config.toml
num_hidden_layers = 10
moe_layers = [3, 4, 5, 6, 7, 8, 9]
routed_scale = 2.5
init_std_router = 0.00899
norm = "layernorm"
positions = "rope"
rope_theta = 10000.0
rope_fraction = 0.5
parallel_block = false
init_std_up = 0.0255
optimizer = "adamw"
max_grad_norm = 2.0
final_lr_fraction = 0.05
max_seq_len = 256
max_steps = 8478
Below are experts of layer 7 (counted from 0) of a mixture-of-experts language model. Rows are named router (the router's row for the expert), up (a neuron's input weights, with its number), down (a neuron's output weights, with its number) and show model dimensions 0-127. Each number is 128 + 32 x the weight over its row's rms, rounded and kept within 0 to 255. Numbers have three digits each.
After each expert's rows: a language model's description of what the expert responds to. This comes from a sample of Wikipedia text that the model never trained on.

# expert 51
router:105166179139177124106136089158170165119101179081161091083160158106181123116160139167106144140143169148094139105112177144166091094139153162027120080129076166150145125105065109125089122173158143107110163208111121112119126063111149157152142144140087118146092139141130169153154137166122049164112158116149161100156052093126174177132170109076121079128139178176095105111112124105122085121183
up0:131126148074059059139118120175118170119164153120098113113180167118167115123125163181124137115186093143156080162145169109133090089112128137160089144145105059112140089147095125085094133147156153113147142142051085144177183170118070139117156125092183119135065122109112165145091088152114100194182086107120139163088147115127094140070151114071152107160101132134078115126138097143096090072120
down0:155129135132107133118122122116169127139106143109116129154159116147096116120084130083167118161139168130121122096146134057137126156138144081102099111150141142208135168102165066081140106111139108135169063119118141144136104127147056080197084091137149092128099095126075107102110093141131133158163020147153141130190103118067105209068101103159097114125132170059167079137170117135144112123098
Violence narrative prepositions

# expert 52
router:127181163098145145102147079143130155112125168086141094092119163127194119135121093171072138125127162130140135123103194112166032082137179182091107123116073122126118096078064088161098118159146152098129189188144097116139173095142126129144131066144098157109136205128116148136105144115129093189065141132123139157105108133126152133164153102133124090101128192174135115114096125159179041141148
up0:073166144119114159146157129121120100110138113186158170087161155143129111112050152105209076118157161117096128037080107116115114132111107138131155170159134089131088076127144153128121164111135134140044119119137120178134138104136133104186102144110158138142122101094133099082179180110093184180123153126088084134151170127158171054161142169170115129076166131152125128132082119217080087084125
down0:152134158111113105138104115079146127137111167121109117083157174110195120129106135089182137088106123159113139171126176138157190120160081152132163104117126141182164165162181164123171097091155099149134150163126123162157130088088134143126119123055129132132137102119080093154159079127132115051200055130138201115095105148102072143127130113141124123162067143098191135074151119111119077113133
Group and role nouns

# expert 25
router:149161179143113154095167116128175168112127120084107156055125133108122119079163064139076110172131150133116170112150211124140076128092134121082167143137165124145157133094099078194128095154133146098043145154079115101124137120177169155134165116170118142153125149168104107125132160086096103131107159077138122129124095108100130211144136108107112038103102168120136156119168128135124084120121
up0:118055163101060136118114134163137155091188138163096087103093139101131109122104089130159134162098131150146123094169105155154145098149172145129118080182117128133094088098146134086164188116161162131155157106145161139109097127140074113098097141127052110117135176166130084110185156166129105113149106163135117150135108167152146138115165107123122164114093119138090109154100180067062136104121
down0:104153092139088098086114131181105095147150080146114104076139202106136114131071186161111113161156179098120124131150074129152106129190132101180129149136093130105153148190149112121154129150092132108115094164105097136206170154154135131148175129100118143146134122113116124126112122141138152130104134139135119147090134202211114141136135170075085166081149184137134134195133121184169141181119
Acronyms and codes

# expert 55
router:082198177199135100070150146140178157150128141082212124097117105081156088135171119124104165143081147114110171116116181164111088120185136169038121142121091129159127107066117089165026102153121131115119089156124077080176119080130185130115139165151125113181109134156077133119142134069168066129069117118139153158122098121119189168102127128117117097122189144146118113103093143161194104114121
up0:074155137126164149136083096124138128124162136141134108121133095136156124144065103135171066119156233105142121075111095169139159146185137132092095162150087104128112123190106086169171135113129144208125126171145163182105116157076119178120142150131100145187150134084145152086185163139140093161180123161094118104064129115139131067157194144142155121105081091119126162125081148139142156140135
down0:152038082124132130143143106090161110111103166142136177094132114147114146178103164130149143143182146100150101161104125125138128122125108076136121079085125095160060104170170111164147148157102102159096136175099146143100095156140126163052140098162130138084102107134158132128128113186134144136124151091087157157092151135130071115121126212154114132092087141076095094200151127120085127134110
Prepositions and verb complements

# expert 63
router:101187151126164153126156100169188149147068094106165156123137144087155091180118134128109126158152160125106188076116167110196104092176119173074123122086123133159147137106097080158082114127143130100090141187130104116110161115091167160135129137109083117135139150173123134105130156119175080107100199119146201152123056151120111151139096119076163134112166132136146103124106140139142092162145
up0:092136116163100159120095079113233147141093123122120076112109059109103132149162083178062133095113129133129108184116142137147122126109152161096168095106232103124117116084135067165134128153099102070164165156104131118141089149088139131132139126171167166018216156144131109125150105095171124136101139137111141117111108144105100152188104136180084129176109083145125092129162127217169069158114
down0:121162087143151160076102117199075125102109076118119170120125093150161131132081151124115132151136140118101141135157091133158134143086126149125181073166139150161105153143098100119042150102121122099136110107089113115102158116090045123124117136133167127166135125135104164067163156103157091162080173142104136163092089135086122149123100134120136132153160150157132121068155131064119083131108
Place names and pronouns

# expert 57
router:142168148128110153091105063196219137155145104138144158100100162108181086126140170179160208154099154166116177117110202163148105130164110154074135095190113128149160095105108164130113091162136132085144107169147117112096125095132141170108153134146154118115125103148087129165111147094180057148095173115132194143088054119086117152148159106116155152127152134127075094129113125126117102185147
up0:137129162108104112075139121174198118075164148112076158087149139129122162113130099112138163132124169184106164150155119085142104120032105135139069148086142155150082152064119082159120165083207124088164124136170137101131112135173134089155175104182194138124113126099117104157119117082172119160106131116145098141112142144115154080137144130135158105126118096059107167119143077151124130190156
down0:147130109172115126102121094086174131147173125164137111171134093101071138106084089084165105121146131142122108143103167123083114087143129107120150150193056038141127139120110155141155144138100109136051107126146132156169110136118129094096116133144096165158157151085087103105120183137150111107171081132103154071177100172089190149150115074148204146130114152094157122093150106144099121122152
Digits inside numbers

# expert 6
router:142145160144119136131135083133127180153148114085134162112145135082135094120129150160077137183113159152093177169133150132168112114078062224109124089151139131116171129073088073167095104153149103110151130192088133153110111123154165150121156162134139107119113098159067152142122179094113087148136120097115145128130085081117110144124090132109096096137113159152185079093107203090168133102109
up4:038098108125072152109146069079134161077110165055113153105131151144102105126155173127097196142052159137094115110123158151133053177117133063107089103121156172146160092145104047096153082164157133101152193200122096082089149135117139089153111131149104143120170157160152151154131070059138111150132143176139117114150069156093115053104147118085160083168158124148129061178085141097177124117162
down4:127153128147149147129141124115038111141131113109132149150216137097003119123123179168116104138127093128149103134078087136077123152148139117131115114189131106117151136163132101125082114136160161078144161172115164121166129129114125133101109128134107111098084138114133147100129124130161131085134108042125100186127094090102100115153107101117126165102119182157097159089108133142053131127094
Line-start tokens

# expert 60
router:161133148132090144093130093108145131145116167105087131114155132114234087140161107175104150125136162163112126087116121146115154094114137209085121134136144078117161134078084105118079072153209165068132130163164081158105116124117184149154206148116131171094086173166071118105136119164116111187141137082164177172155079111092173155145129162143072106165151164125113081112097116130188127119114
up0:175122116161191208148108090112132146135081114117105137209147109104126103117086181099098188105166132140141173135106125075106139126121175130088149134103139124099188112121149174167089137111160099110119095122130124088146192168184065093160140062172033145179117109146046112107145121085102093090137112115121123094108115084121153163171152100152132126202114136104160189098177147144126115172128
down0:085134150107148105137111123160146155135114123114084103128116155143123084160143105094144057173088161124090075129102127079124116112173087138161118117160171185111093147139117123142134115194132126190137160147186071110183090099115138146173146126112150101112122136116152125054107129150121159135128176185123162178102110090104136178038142135169142121116141115177123111143079138059130128160127
Heading and list words

# expert 9
router:112155176150120174064173120104147153115122178095113134101144149088194067122171115157109140154132167146116137124115174128121083108147128194092123097152153143109147109106110113135144135188126139102139178170126113089117148097141134122129137123182113133104100162162126158149123139097107080109059184171179169138163112069108164123148133135077115097152137138137156089112105178139127082099133
up4:180123105088151095126122132136143153117086146119151129132113186086117153078096137106145145141117127131074109124096219140083076150140087177164134082108113134114178110099150153106090162113122141106132105128055151101145139183088128092154169116142094155093151149116060134161135159027107138127137116090101083152092096144103114175126143165126063148131134121178161111174097148151114072080111
down4:098165174141113107140164083070089142143094106156182127176103118148153136103203119100119134085147108123183162134171137145080155122117079166159139162117130054147197127139163096135070106183177143123094082167107154134163102101114133167124088168115163138108083140101140116105131118143143146076122131155086142149122186142153134127140109134158146137224119149147118135161170098041070136142121
Generic descriptive function words

# expert 15
router:115142131116087134178094087154191147136064162089133109088157133091199099116194142158128148135099101082142144109130130171133137088139134198086148114132118113087154127104068086159087093146179157048141113175140107100090145110143131130148160166168131128092070107121091127140132165084123115178048147125163114165099056101104138188140137075120167023116117138185097098098136168135132134115092
up0:091149143069133139120088137133111144191109209155124121087162107146182113126097111136092103180101101135134054081091096131161172120113088170163159154143120148113109124153099152169102131097194107120176083209096118075086101141126078177126133167163091144219062152116137142181070076097134117216102183096110112169125140085052130144091123067194096105081119149120136133166092152138107114141130
down0:123089104162166129146160129149138175182056133060119132111121155095099055175089202151115147071157120112180099135187078133080153122185175164084128133144095162169187183117090142066086050139143109121160173170144155156112143138114085115111145127114128147124135076071186172102136175104104098119142127111169183049140121093096087121143135155143173148142112131155164112156189154129107119133147
Numbers in tables

# expert 0
router:127170170104088092108134110189165152086105121100114127101179162108191052121118064182063116171120157139083124136147175137187110113098082181087156144161095139100173057120102086119152124135153164059120159167158098092128152083138154132081160150113139141114119153170115161117168072099134118124120175113116179154135101132113149157143136112088094120088150157127134119089123118142109076110146
up0:136137163100124169192153097173190173145110094166105093113129118102166163133120145166115142120105096121138102101130187086114143117102096143134143129125162094064108106108071125133130111103153148130132123134128123104175144121076116127110133137156039198131060124141153154207098141106112121141180127113163113173108092147146077187156141199084141033104146076153130075099154125136056129127124
down0:152098113134108088145100110083122153121163159106141066100109130119142131202125124062158161091163131099116066098103087142090152112114169099126085067093121147172144162174112085119127159147106085132095132078152148174113063140096120205064093172111134117162176098094091108115167123166153086139174126191083100135109130205120081137138110097133091172118168078162096133173129198104187131176161
Proper-name endings

# expert 16
router:123148153122122126128097092100205161149062150063140139084140115142193066101204176153122141149114114168123140116123144205142116143128156177066104119127137077078137101105064153130055123148169136102088157127051096136121132135149141128140170110160134143112084121166099179126135172122155102132109191065144108156086112111065084174116134108139146068105124145165163179077094147131121119088121
up0:063122186187120102114126143133132102154088184124132164119135117168169150137126133113115114075189123121123146132113121105158110193118077143087110130163111135144141123119067150141137116116199164124107094121179123129162148110112112137115180101116083132192076109106187059149105120136138110116152181167155177096162156096081223176147151163086126155127144133125115108117168160129175130093139
down0:167101124153110118121081083064142122169081173143131102096130143100174097126156210159157181207083157153116150125152145112081113096174116149117051143115117112103094093086159099111131118174092142102067091124156117137152137115186154104116122175153122147083109112170155157080189060133078133161126168084176083089149106059111116161109156109163099074162100128066090091123104129122113164159100
Coordinates, URLs, ISBNs

# expert 23
router:146156188119146121076110099161176147143126122087144053143164117127196105189141125153103159190124147145138135148146171151129112093141101200112153136137075127127157110052084082118083119125113173106081129202110103088117181134105112149131150165137132137066144168194055118157146134127184071197119152115108217140057078132118130145096103111115091133109121160112091120099091163153157088105111
up4:168111143126179079109119158151176139137161142097087167144097181118150137115081122097076121150135137163117110077108148116078104104137165119147121135075125159143107135101091105132049085123081119096128130151175115117138161040156138090157131094143134139163119157158099066122173107134113120128115116093177155211113147074106141125097149104166142139087129114142136041094144039066180122210112
down4:101121084139207118109085094133095174123136136130074135134119027124080111103141133124131169155106148056118170132082068103159129130143137177143141175119120103099114113175150159118181151100134076141143122137114133114161136165111083127105161153081165077137119175115082145081133107143168131153166084159150114130140139109125109165139091173125107152145113127112161191151117155187047166127115
Places and birth years

# expert 47
router:136176154130154096092137107144172148128116156061184123108121137116131107170182099165065157112121173136084192127155188092131113110126124147090128113093176162150126076076070088183074093128175141121152167172117135078110128063141163123184192140107135160120100145178122135076100123134106052186122147083118240156140090119118151160128124104119086095129135189148100103128104109143136080118136
up0:171122111086171093158156125196154144096155141138095145101160134094147152106140152110128142188150119103152193134093135131115080153145146128086112073126129127073148136108094140191133155120080137101119103174157121091133156073081117094096062155059100133134134134140156164140137114148121131089112124144169150110180041125089134111051147151139104104094131148110096062155180110174084126169125
down0:147066111102134073141164073056118140155102127078127088134079120138195063168121133055103076149135189150149137170152131110151136160157133154140146128138062100162106120169155135121110133155112155131116145140192126129153179170099101166132106102135099091142164170117127112136133137138173090163113096137111097102106125175165119104152162151169084137121170126160062152146109168131145129161138
Common topical nouns

# expert 56
router:153180152147104159130107105140168125134131140120186114095126121113215081130159120192135145208125173139102129119161169119165107110154126192087143150145094106150135099055092080130117136154177194091095099181108100135164145114132148140119177139146084171154116180154122133147131166101151093167107113077141138210144070135104179173132142117128084089086115182191128121157078149132146117145174
up0:148183138126094147132087123089153121080063218114200168069066138090172122134169167152146108123158167129103127079153144093144094065175124131105137126104157136097164121181158189132159120172163113045113133127146098118117161118131120187110163110198129177189091097213134159151093107093097136119087137103198157171135109168116113109133153095102127069113113116104120079121135180143115134119138
down0:085101123131139080133119146147123099156170076086161123189109078135165098129119125099089074082117148146161184137113147172132129166129173100105122102158186161075121200183110044085137187142128087121095120192143088166137193112134054111043124116158157144127095128157095052158087116167147120143095080183097089155114127159202167133102124107152143133116198175189146114098121091145160131158107
Head nouns and acronyms